Weights of a small mixture-of-experts language model, trained from scratch on English Wikipedia.
Size: width 512, vocabulary 8192, 54.3M parameters.
Experts: a softmax router, a shared expert of 256 neurons.
Training: a variant of Muon for the experts, 352M tokens, 5385 steps.
Below are experts of layer 5 (counted from 0) of a mixture-of-experts language model. Rows are named router (the router's row for the expert) and show model dimensions 192-223. Each number is 500 + 40 x the weight over its row's rms, rounded and kept within 0 to 999. Numbers have three digits each.
After each expert's rows: a language model's description of what the expert responds to. This comes from a sample of Wikipedia text that the model never trained on.

# expert 12
router:520472434576515509560516505520540449468511495547500480536448452466478456526513424415521581512445
Periods ending sentences or inside abbreviations and decimals (e.g., No.1, 20.5), plus clause connectives like but, because, where, However.

# expert 30
router:507489476489550493506510513527524478466436509526493439502497485486482494504499466411488517529471
Opening quotation marks before song titles or quoted speech, line breaks and dashes in lists or tables, and apostrophes.

# expert 37
router:499508441466557511551528498508528461464470509578479480550452468508476494499553476459598492503453
Prepositions and movement or biography verbs in narratives, like to, from, through, began, returned; e.g. went to Vienna, returned to.

# expert 45
router:482489444488521473490515526502483476477442476556527452516473458518496482579541499484515532555500
Verbs was, is, were, been, became after a subject such as an album title, plus pipe cells in tables.

# expert 49
router:532478502538578552554538532471527476453497486524461457509430512474468498507588453447540522546480
Object pronouns and have/had forms after verbs in plot summaries and quotes; e.g. ignores her, would not have, agree-s.

# expert 47
router:468398430564510502522509577513516484456460462536462439469470517540488478524505490509560520471485
Hyphens joining compound modifiers, such as company-sized, German-American, chromium-based, plus word-initial prefix pieces like co, non, anti, trans, multi.

# expert 25
router:507488429485558504468521603498536439491466506526531407525482471505475496538538498441514496579465
Newlines and paragraph breaks, plus byte pieces of accented letters in Slavic, Turkish and Arabic names in lists and tables; e.g. Ćopić, Kędzierzyn.

# expert 21
router:477469433462553517527579539489509475496423529576472461564457500462501534548514522480520560511450
Pipes in markdown table header rules (|---|), plus sentence-opening He, It, There, However, and mid-name word pieces.

# expert 62
router:537463451513467466579522512502509499470439512550450512592459527520448487517524443454569492448446
Parts of US street, county, town and school names, such as New Jersey, Washington, Street, County, -ville, -ton, Westfalia.

# expert 1
router:544492479575481554576493535472541492493467483517475465531445467507468467549539502482569599523473
Middle or final pieces of abstract Latinate words, and nouns like interest, research, degree; e.g. imp-uri-ties, res-po-nsibility, frequ-ency.

# expert 31
router:500496456478583539567489534453513534492476465562481524553488480494394486514508489499489568510466
Sentence-initial or post-"the" nouns for nations, governments and officials, such as US, China, Pakistan, Ottoman, police, Defence.

# expert 17
router:484502457464531498519584496460484428468451537507463436477467565514478478520479487462567523504463
Pipe separators in wiki tables, especially at row ends and in review-score or results tables; also semicolons and colons, plus some verb endings like -ed, -ing.

# expert 57
router:552477493535539483515526517485487450511439486526500457507446446465508490502530518442559478552410
Pipes opening new table rows after line breaks, plus biography words his, Her, born, Died, In, graduated.

# expert 23
router:521512505498525470576564532512536507482477474560493480489445500525468524547550404515510513467438
The article "a", single digits and single letters, often right after a hyphen, dash or bracket, as in hat-trick, centre-left, B.A., scores like 1–1.

# expert 48
router:489431441508483447525511560527563496450422481552501517582509492543461454566528494516537523520425
The word the or first words of multiword proper names, especially sports teams and places, such as New, Los, Royal, Mount.

# expert 28
router:505442465511486519540545522496546495481485453569504499549453472502465557522500453474511542489439
Words after the in time and place phrases, such as century, late, same, northern, southeast, and ordinals like 20th.

# expert 60
router:517481466490553538532492554460511486480443501573523473517450469481489472564507452443527530529445
Nationality and language adjectives like English, German, American, and final pieces of names, such as the y of Grandaddy.

# expert 40
router:496497411514526528532536517478515458446491509566484464534431470472480449492543474474522516468445
Prepositions and linkers starting a phrase after a verb or noun, such as during, by, with, from, including, and pipes in game-result tables.

# expert 11
router:473451476486607515513514520466518518475456516535438502541453480520508448554559502465567528510412
Head words and connectors inside names of organizations, events and awards, such as University, Academy, Award, Party, "of" in Ministry of.

# expert 24
router:473471452534512537521523508501471453454454513586455489473493453471486471536550512493518539543446
Prepositions in and at before places, commas between place parts, and facility nouns like Elementary, Museum, Stadium, Airport, County.

# expert 38
router:502372509584508559540568508496522482511414475590490500526450499469506508546522481443532537474484
Inner and ending pieces of long Latinate English words, such as intercon-ne-cted, Pro-se-cutors, constitutiona-l, accura-te, exclu-si-ve.

# expert 43
router:445442455475528533548508540490490424460507491546490491494479475536509472506489489456553452529422
Inner pieces of Indian, Arabic and Slavic personal names in cast lists and rosters; e.g. Pra-d-han, Pra-san-na, Vija-y, Singh.

# expert 42
router:537434442588506472557492519493536506513515478514467458494481504481449513503456416464518507513451
Early pieces of technical words in science text, like ne(rvous), en(zyme), o(steomyelitis), plus Greek letter bytes and some periods.

# expert 35
router:476495446508554510510520514525512454455431433587493429521407482512491488532536486476511549529466
Years, month names and capital-letter abbreviation pieces in sports tables and date ranges, such as 2021, FIBA, UTEP, FC, November.

# expert 8
router:502483474488521506490595544522490462522404502568496478545440438495516480577482493455513575531435
Four-digit years and the closing bracket after birth or death years in biographies, such as (born 1978), 2015), 1966.

# expert 26
router:580463433477522512519555516465465414495521460587484503545445520508450471591522443437543571568488
Country, state and city names and their final pieces in locations and tables, such as New York, Jamaica, Cameroon, Switzerland, Pakistan.

# expert 33
router:541475455533482542526557556475536517490508501502477482521477450531492534515460467502511563476477
Early fragments of longer words like des-cribe, inc-ons-istent, Not-re Dame, plus than, per, inter, and table line breaks.

# expert 19
router:462472401527520518490490541433500503517444425495420475571471521489510462512499464441503520569490
Single letters ending or inside foreign surnames and place names, especially z, l, e, a; e.g. Las-z-lo, Sierr-a, Velásque-z, Del-l'Aquila.

# expert 3
router:489486466536475492553511551463546442498468480598505453489446499489452480488518490485527496520490
Pipes, opening parentheses, minus/plus signs and dollar signs inside numeric tables and election results, e.g. (64.4), −, |.

# expert 53
router:516450469537554527557550515484507526496494478566489412521457460467473510585524497512509565498502
Equals signs closing or opening wiki section headings like ==History==; also Latin-prefix word starts such as inc, cons, exp, cont.

# expert 41
router:521482504509545523511522541526485480409474500501489489529422488507510467518532459519493494552495
Linking verbs after a subject or pronoun, such as was, is, been, became, remained, often in quoted speech; also first pieces of following words.

# expert 51
router:492462475486476495491504553497553476474430526561465473477483443458537507511518493525541537557420
Line-initial hyphens starting infobox fields and list entries, like - Time zone:, - Police:, plus slashes and bullets.

# expert 5
router:457472426511555513543507516463497493456487443549444510562470486474469496537485454476522539506421
Surnames and their inner or final word pieces after a first name, such as Smith, Oldman, Wilkes; also "of" after a journalist's name.

# expert 34
router:546488482511505491503537552504470442490419505492457473468478481532500484476548484467510522504449
Past participles and adjective suffixes after was/is/be, such as used, known, located, surround-ed, regrett-able, and modifiers like only, every.

# expert 4
router:503513408516558499498572591479531445475439492492484415554462461509464490511528466429513574504476
Column headers and cells in results tables, such as Apps, Goals, Votes, Turnout, Promotion, plus pipes and numbers in sports or election tables.

# expert 20
router:522447433450510483531553504471523496412459467541558455517480484485500542509490459414564525521444
Dates, months and nouns right after on or On, such as on August 8, on 13 May, on paper; also scattered word-middle pieces.

# expert 61
router:471478427477543446499536520431540425466404464553480485519452520514489510505515475432495513512516
First pieces of cells, numbers and capitalised words at the start of table rows or after pipes; e.g. | 1, Mid-fielders, Human, New.

# expert 44
router:470431452493564461530507610448524461486469451520518470473458489503499469518550467516540473509427
Syllables of romanized Chinese, Korean and Japanese names and words, such as Liu Jia, Choi Dae-chul, Fujiko, kimono, Hong Kong.

# expert 2
router:433527497505514502524509561464470538469483444510520473542479506442460450494513458495526530528501
Modal verbs and function words before a verb (would, can, may, to, also, which), plus the -ly piece ending adverbs like normally, suddenly.

# expert 36
router:528470497538537544513557519507544442430497491519479478511488523523451458464508489499512574478489
Degree, minute and second symbols in coordinates, colons after infobox field labels like GNIS ID, and unit abbreviations km, ft, lb.

# expert 10
router:477517397549565514474548586479496453486393464542458452537476455509460426547524446446515507535444
Second parts of compounds and role nouns in biographies and sport, such as headqu-art-ered, base-man, football, School, officer, Chief.

# expert 7
router:562408468558492506547550513459496466498510453503528442529465460472544474534470455441541483506476
Last pieces completing ordinary English words, often after a single-letter fragment; e.g. elepha-nt, liz-ard-s, ozon-e, gal-low-s.

# expert 39
router:529474485574510493527520545497540452454430452528466455510458511531506475529481443483528482477496
The, a, its, their, this after prepositions or sentence starts, beginning noun phrases like the same, a new, the city.

# expert 63
router:451535443490519555490518542458464486447513431549521440481444452437460449516496455428512562532415
Infobox field words like Born, Architect, Website, According, local, national, and middle pieces of foreign or long words.

# expert 13
router:526475484499569523481504535494513491490449486539445412480483519482487468533513458505518527452496
Verb stems and short content words, often before an -s or -ing ending, in plots, lyrics and titles; e.g. bring-s, break-s, affect-ing.

# expert 59
router:546433432540510482575520580416536534503430487478455487546419471438417509518542440517574554530519
Plural suffixes on nouns, such as -s, -es, -ies, -ments, -ations, as in championships, Huskies; also the words people and they.

# expert 14
router:488431468564508531490574485507509449488455530538532495491431469522489501564499471467540623524459
Line breaks and section-heading = signs between list items, tables and headings, plus some mid-word pieces such as jo, cha, encourag.

# expert 0
router:548466482498513526536501593505531497527523471521534445458435518442512463586510461478521528553514
Opening parentheses after a name or title introducing a gloss, date or acronym, plus first pieces of common nouns like song, child, text.

# expert 6
router:551494457531544491499480577475491455456458484497544442518415424529448465546481501506521528490466
Short capitalized codes and name starts in sports results tables after pipes or parentheses, such as USA, ITA, MF, DF.

# expert 52
router:511468488571488527548547513425493528478467538550475484492477458483475458513497452462494530460405
Prepositions ending a noun or verb phrase in running prose, mostly of and in, also without, against, throughout, being.

# expert 18
router:549465456503546494513488547460505467475496433564483455506502516489442504531554436517500545541499
Capital first letters of foreign, often German or Nordic, names and words, such as G in Göttingen, T in Tönning, Kh.

# expert 22
router:531501474524508512507546554499468477503427516553469416509484482496510449532477489504579538529468
Measurement units and numeric cells in stats tables, such as ft, kg, km, m, and pipes or semicolons separating scores and percentages.

# expert 58
router:504451472499517480486547534484437431430390515580487449504382500486521446521491485482551497472426
Field labels and separators starting infobox or list lines, such as Genus, Species, Synonyms, Preceded, Born, and pipes after episode numbers.

# expert 9
router:558427453464560524548515536422522494514494503587522468524432491480503500523501491436524527522452
Common first names and the pieces after them, like John, James, initials with periods, and author names in taxonomy lists.

# expert 27
router:539476426481523501485531538464494477438474489565491436572438434481520533569537431420582548472457
Word-final pieces completing proper names and months, such as Mar-len-a, Ray-mond, Drum-mond, Janua-ry, October.

# expert 32
router:483511496555538540604490550414532469471459475567527447557424480527490547570529496451529473526481
Commas, periods and clause-linking words joining clauses in running prose, such as but, and, though, while, who, or.

# expert 15
router:534486465508543508567551590461562491494413478511461497540471458537456489486521527487498509584530
Nouns and quantifiers right after the, a or first, especially one, some, each, both, members, father, league.

# expert 56
router:483526472489571501540513526475508400432459499553520530489475534530514501594536437468506491555442
Endings of Slavic, Baltic and Turkic names in sports lists and tables, such as -ić, -ski, -kov, České, Zalyubovskaya, Sumgayit.

# expert 50
router:494508479508557529515535533473536471475442450545464498511442487497471513534572507431596505502503
First words after headings or paragraph breaks, such as ==Overview==, Early, Career, However, plus quantity words like over, several, numerous.

# expert 54
router:505518464572505532485559535513550502516480495535433470482468475494457453550510438543493532465460
Numerals in measurements, scores and table cells, such as 28 meters, 100 ft, 8–0, plus number words three, four.

# expert 46
router:432561525491525478521546549514555447419438461533487435549468491518475485592527417430581467495457
Middle pieces of foreign names and rare words, such as Lo-mb-ardia, Bra-mb-illa, Gert-ru-de, rece-ip-t, plus taxonomy labels like Phylum, Animalia.

# expert 55
router:494434500516566508570504492469473467452515520556469435489413461556450518532499483476528510491428
The = opening wiki section headings after blank lines, plus in, during, throughout, until before dates or places.

# expert 29
router:505525476496457524554521586447521477464470491549532433535441447518439483513486465528495553517484
Word-internal or closing pieces of common words, chiefly -ing, -ti, -iti, -ling, as in stingray, critiqued, warning; also nouns like year, season, week.

# expert 16
router:519435441534497502595504532496530507536442504510490462482488478508523509540528468467502503460437
Opening word pieces of everyday nouns in nature and general prose, such as sl-opes, dr-iving, earth-qu-ake, cock-ta-il, plant, forest.